Experts of a small language model: 9 layers, 2 picks a token.
Below are experts of layer 3 (counted from 0) of a mixture-of-experts language model. Rows are named router (the router's row for the expert), up (a neuron's input weights, with its number), down (a neuron's output weights, with its number) and show model dimensions 192-255. Each number is 500 + 50 x the weight over its row's rms, rounded and kept within 0 to 999. Numbers have three digits each.
After each expert's rows: a language model's description of what the expert responds to; "raises" lists some tokens whose logits its average output raises strongly, later layers aside. This comes from a sample of Wikipedia text that the model never trained on.

# expert 38
router:465499541428492492501567425422468487468448476473454464558538383538469602488578476447469492387584468395496452540547398580565459494512523509470535509470554462451511485462525419550467462515557512
up0:480511459468506501498441511510403508474505511510558568570521544552583483400485451483593532487480494453451459418496550454496535523440498567483515490496472401479564456461448531513503405469538561
down0:503530489454567465479511565457439477413528485456463454496564513613452457514519527418488443561513498496531562499542482508493462443471530516552537497549577470509443498567479476548555516400493520
up1:466417467384511500491449542439487470561468519429670504444589507532514518489538568460413435457389496526541475547464473459564516594529515540453443463509497523423428527536462394453516468486449412
down1:514526415540471395453439438508485479531438481538523387486485548475502439474465495490582507564524491427502490512494470573461499451557511453506566481446530516405474606501518465541593469494439460
up2:413526602545465541526453547607492482446458604482456467470617421467483483432466533450470472467445519531396406446476351539523549591496471519659429461523422476460480457575429502561592517507558507
down2:507493521505511483514492534482596631518486431480501561502528449482503585507494500472463459448543522551526631487401476526511565501523411480520523552506501563564482499553555554491543550620475448
What it handles: Numeric table separators
raises: "|", "====", " exist"

# expert 30
router:489479552447481553509522496581505556378447502569502510578472456514434515575534543488588464431539522519480547558513516545534526506539457481519471534423461497614475491539586592465482475499424406
up0:488618445466530442516553552545419532440410483541546417481434468586552510447502500516569525433455426511504514608533511425630484512445439550417456444538495480501533498485508462512527507495457479
down0:509574567474502441482488517530516435542429590470485527569615454545494567579460512517468483446471502445511494574509480610472487465497492475512670493536548503583553493545534515467439476526518480
up1:526550485500520459518494471578477454421391524453527500617455457574546583522454481596543529421440460501479559512518570404606484556484481560431460546538533546485417566513560483452498469527549504
down1:483540406489445451422507491542504429441519484478432488456523556425559594566556441484527499490486484430564541427500547486529435489427628464495445512479480471528542513451540422477525522406424502
up2:568451418554514608554473472467579452488480531457405603486549398535525462581474521533452608555446504516459544463497512568479462479533442418458455513545522460578470531523492506525572494515461495
down2:480437481561512467476483514489470548408468523477496407524434568575517448519591460529528425505425586440542502499547569563438522514492500498448440567485586411513467562486454541538546415508590576
What it handles: Clause-ending commas
raises: " ", " even", " so"

# expert 14
router:551615513522513440489463506522523547450571526554538456498513488545495419437504595598473404544547570484502569604491536543502534472610482519516467604526401483511481505485461466507478505430406400
up0:516531580593484494535460467514472592552503449489495551589488528497502438513522527545569538490482561487490450493533583579518441539497517430477421543544504546502455543507542490423540486527566386
down0:564396448518506525503547492531550466422514485482526529607422483532571575440461478578504515423539479475476531438416503575507479491506472532446450455607417495487458407533457448484490605489553521
up1:589527570477527440495520548492552434468552542439509519587537486424580499404534488556390521596401460516557519439494404575487600613510519507479476462488481447495487562448573488487420511523582471
down1:484492456593538458587453432413537446551471440517470494541522428511422520466535502499480424466513525540407427527446489485486581481479471510475499486453431470557541523524591483467453534466557398
up2:536554445534553455512531434603506483441643533411515447511567550550480451435538504419500485528555466412459474570499505542580490470435499528489520535528452523531595523465525477463539499484492536
down2:430574491562517595481524500429456396435481458521523539425520496512553427459470416550472413524528569513550549458438530504581568540434558449476414528479444412498515536458560456560398491537536482
What it handles: Place and nationality names
raises: " ", ",", " and", "-", " in", "."

# expert 27
router:500511517468538516495447493469479485468468414513489478439457548533549478466510593493535397448585438518521536434565478492482578545513580552460555451429513415562507519572476470569497527498522520
up0:460578547463479490465490494481444530468439503584488558493556474525470483592457514494578561498551465434434493465522430569446445485458469454467413455511575514553435498553486611550497565579549424
down0:492492501506567553571499506537553439519510524522423512554525557496512497527563492434498560456532388509475563463479573422575548531577491497509506547533503576434512517458517507495485494466495447
up1:507441451600520547524543437474422444498407559435569479434558557476489564479538518511606451445443537532495487524545518457483475536523486570502557564444479434602542482612612491541501533495408473
down1:485457490592502535466441558588497531515507490503420507469474445602463556519474513436522490467581488526542419454481456517512502524466526498499445434462413510458491456470371442395464454541532498
up2:512466508527574427471394597479442433525575524467507471554468541517507388496338534498499514446494469505441562433454506548507506461445572538527487526547561408482564486449477482498438471508569506
down2:462442470509563478457623550522505452566427503472497524479450470556454501483492588425445524457567442443563507514555492485439532490360429393483483432535542577516529422609550457547485476593623541
What it handles: Clause-linking words
raises: " the", " it", " he", " she", " they", " there"

# expert 33
router:426557467560552430531488480599536501445587488542506562537475458424509493510488522535511549508433535568490555479452559488435475554448518489362507491452510496496519458512511489526450507497535461
up0:484459524485507444507456530522485477479452579475558501408511423556499521476508517455456530622473581435501533467470491497521403549400604507451485391548480442441477528455404527502566550436483466
down0:529506495427491595498489477534509532469499447368610533553441483468509542494503507552468580464564455507496475460478474559499473535503413572569473617504612462538549530505535491553451460484418510
up1:539569443549466500454504551451513490494581435504515459509432440528457519531493506512439470510416432522456529597508615520509402570457628579485498586476511540497442489595496445500522620499553537
down1:484550517463567548449507460503539476500421527474420516477483526492457543468540526431528473441451467484567449580440548502439472510501480505536502495575461524555517460534472640456556464563493466
up2:379498533554543462496531507423574418513465462416554445459604523571459533592446528481465581553443485562468468620500514461490487503447462520490501475502581481425528490480495603564491446521517430
down2:501442490472510480510467485548533512504577553478424458596508517589557498501532475562482553517505529572543563418541355568560420540553444445508539404558542562490582456515529491486498460452567512
What it handles: Name-internal pieces and breaks
raises: "man", "lin", " Census", "na"

# expert 10
router:463471452530470449542511495401469501417489503570543450456482436550504540500470457477483516534521528435586493528492471484513462536535481500478467512532479474457576573513488425515545450433490544
up0:504447515589523500528518539479456493549598533398532544552515568547560517628524541476479429543432539440554553410569508533502554536474503480498434519470422491523495427568528463440542541459457495
down0:478387471638481431535486434456489609453473480495487512440550451528530425437428511500509573428567496553512577483445488470514550536559483456431466511517574475513426525450536592550498433589586436
up1:517416516568592479535451554490458399538512579506497584613446550498525578403448479500517496525476493546468497485544506502513451535622513491483441544481491550504554526403430449585552504494524512
down1:509488453513473457532486512525477439493460488499550490506414453572494493540408430516497485550514624526529486444541566473469414552512499591544542519456470465597547484572479554525492540507538560
up2:523567408556501369573394491457539490501547494522515500458547459483547485519549521478517607471492474448553594463555568531487521506426481482441571542511485414487531435514442481531581541403468538
down2:573514503526548544461585501473462512483445465448478470510596548559485502477465524491612435521532489493475475446351478490437434490538415461532475577530571558502538516500516551465459522544479492
What it handles: Word-final suffixes
raises: " as", " in", " to", " by", ".", " at"

# expert 44
router:542496543490514444521512474510526476528495523469606470573486438571591550487565442558475486508492546564494419479402552546497548454493444524503476447445456530593532540470514524508602514526516461
up0:504542543430537529430536490510458543459555550427530554488493510461615540565465551501482500578501513518443473435503545537570597503527442544388454566520552478472427435518480484440503468492547507
down0:515499591557505454426511538488544512516477534483498500551513492526517485641501469508491513467556618572493430507558540480473391461514525515511508586508472490495510537533519506527514404543592469
up1:477458546492514417479494462574532496539519466565424449478545526426557481534514541562558524515520522512462468438534468558397424477526511532509529515475493460525540499482494566468559481584496518
down1:493619458494465573493508416510461457477529580528524492511564623464497489430537450536442483397424598417508453482431530396434425617493511479507576499547518451495454421432587511493518542531485497
up2:478574510450588498495516597518473526533480490557462437474513505452549509493548521490464473392451560477597508427422499542550558491551513494557522523553485505534553567420445492443588490491482462
down2:503522438539478491562418564427576439523425537529484512510524514560584548484588537544396524446519462499396563583629482493493410630578525611499439512592504481521568530407534573484430505495489451
What it handles: Capital-letter acronyms
raises: " in", "-", ":", " at", ".", " performance"

# expert 3
router:457501587401453485529576478438481492472438534510498451539533424505487587472494446471504511386562507383534449526567414561494447498482481442499566537486541516490517480467524434497453450562561446
up0:609552521474599573504524576560431568501554488528577480537514495517463516583486516386460482469440449500451496522478568416423512481468466466545527544568512511477506476509509533570496441396498423
down0:544507584473469539513556477622506418473495438555482542544488485522525389479533444518476499441535564498471458568487460369557600489390589567451510505525380560546512512507538443453377471479546526
up1:492544566441560499506519496527457503475524580488438515535592493438491513446570399392434505515535562447447520559548485526444429516480517573582545520568463503548559532514541494429472463520605395
down1:443532548567579507483557501498542585454475533526538503567492515580508572491473509513432535423521470459482511388523468439520466412573487512511482467532529628469431482453513468585491508489460450
up2:489543503503545466530494533523509488437521536458499519518556513528502513532584420575467535514530472594478559524488389410423599560444456495480461535536422545595479592449499613392441511621502532
down2:504432506429481509482428493454397629521542453537489494517494482520516507449454593487470445629445569581517544516523436503539527498490443591437467497416533490456455493574531494478475454561473514
What it handles: "as" and name starts
raises: " the", " a", " per", " an", " equal", " follows"

# expert 5
router:525438438428561421574581408565505466494606561450503504450439442505484489480426601525416417547520575548398516389507481472492406561546510495507564633479475484559485535570530586516532450490503439
up0:564473476543539476552513446480573455521452491386531551540517464505551464521479601491377491527523547496485499477559484491508511512533416542487473564432604530532505556360443539544520492645454518
down0:446510555487508580553385570507504561468491497576517502516535498541418498593548531485574510463455388420505408494563469524524432436515527506439492473580481491462484451531553486551522482566364502
up1:472453503431490505529532416530541439487462501501462486442452493565545517533439489540526496527597542480560510472492610550548526526517475520478562545439435545507505547511477511535488553494436580
down1:504490549485562418489504459487567494503542619449600530488430521443542461427511467463475560489545523469510435496494491458532594491535466517575409428486518464498518508419495525554506457522505535
up2:619495535440528444503502567545519466450532471420521447496576452446447591515570435546453591535513541497484592535440595530444510490570450470456443478521467494509431523527426534519451500583459448
down2:505598546459468605557476556493499483405371487495558574474520599482546469468490511524474502524544434491506524403604464506533581507479511507512584439510477431541558551403479462533517448497500478
What it handles: Music and sports careers
raises: " ", " in", " and", " to", " at", " for"

# expert 26
router:575492462532470561474496439546455516551507527532344450533466544462421516487570504478490559410465424468494449486548533523477490534579530575497450539467448454455543488492466464595554439415470440
up0:525477464596502513539447458565567494475542536447426559502445454510523375586522468469520417425437522525549421517601497463372436445549574501545509500485580465484499554468496599560550469498427500
down0:454505494542491593561495479552677458498477516470511617579506540525421412542496542455472551445541424511491487521464443433495512540463530487567448519506526523470503500535485499485380552610467488
up1:499476467460526567434439508411430412483537570564432446460462477585506533580590551436498464526554541481447508560551557517533413547539550468525530430479498480482600596387521494563583490501467466
down1:543620691518528475531548530562525498452439523479481522430579590471407457461403570551544357553490444551574437396444519531464483615467447531490501489503447508472505516464445488603450517507525447
up2:450452583600548494494383547412444513514518606463442539613436536481496467517543547517489523459485497425544501544514563545477516531409395432532532479588502486473518553559561475537570628454499475
down2:515417526508363534515443511538507412449544452447515582511485369518501491517512569490551556372537507533585494461560452461516449397512489596524502540544507522509481477467452459442560526572501487
What it handles: Mid-word fragments
raises: " ", " to", " par", " record", "st"

# expert 0
router:539526518506516463441435549597546535475435530454619518431500507564501569506468516502499603602472546444556410456456510451404551474608447636490561503535532430512452516398452484501432481553466499
up0:551510450572482540584539546569521479445506478488519544509435446571494569594430533548497511466429503509516560499572525601495476545514560535534461486532437549479535457469565544461529465433418579
down0:414444494464421517497592485410491436426511544597381422519504427543501453551453585508490518515411548509508476561611483478566458568509461496470580485577527517605515534504488608503520480424521440
up1:413399461392583473461490549539542400452413502515466459491517500581584490574476459475428506507492468507544470460399514472486604552549417432448512526542530440517448527568566491475408483580515521
down1:535460544503484471462543561470492493522410528489500482484462510436427534543421482522485497489471483485546524513484468535542500461423470538431489501499546491509554552464554532574442467505438482
up2:447548478512536539415489600559437505479469433492423427520521522554450515548466461461433550473446456469481455544450484443572452459477377486629498495408505422493550533421547487525554518402437492
down2:475531509486527560592494523501509527477534541487537451497523544467451477428570430417582471499480510399506589536492531522595426588469461504515424551513472526434467438470450458436402524487484535
What it handles: Contractions and auxiliaries
raises: " of", "=", " he", " in", " by", " the"

# expert 8
router:449444599474459460469507456479429507491483437523487454512551389542473597474519420413517544370531472397517446534527409580516537513492476452485544542480508523451520473489487447513484444568562474
up0:541530446531465518510513520413527515476538548511401499516493494474430570452570517470543588478502470529512470503574456539537454541492417486526545422473492473518542502514465530468522566525556510
down0:450508572534500472556571493524438521509496479437422403467498512530491550404445560470518476523480500573462419430515474494462570545547411449402458571509521463547405525473534491504560515463488496
up1:537571454455403624577420472473521383555516465481482492487445512443458517408477469521492449622426480512461519448534577559515571480443465501587556572462521423565436403488511571573477478512508453
down1:478486513481484482514515553481522507567468449525506505540599487488475617458448488474433431548483501529410442482559466400493435516554554551567498505491555522485590571501539594534461560420504422
up2:476473460450478528444476502472463473619490463569530573549513434426484545485532486516432556516473464448500491446534453561481554462516507574413530380462531541488513595478400533522485473525522522
down2:504407583459497429412483517578454533455528456455524544500605494498530394447546534499468483497531450498507499448521564488532445475463464449419652561582537606398494444549517456517584476510491562
What it handles: Line breaks in lists
raises: "-", " and", "|", " ", "\n", "s"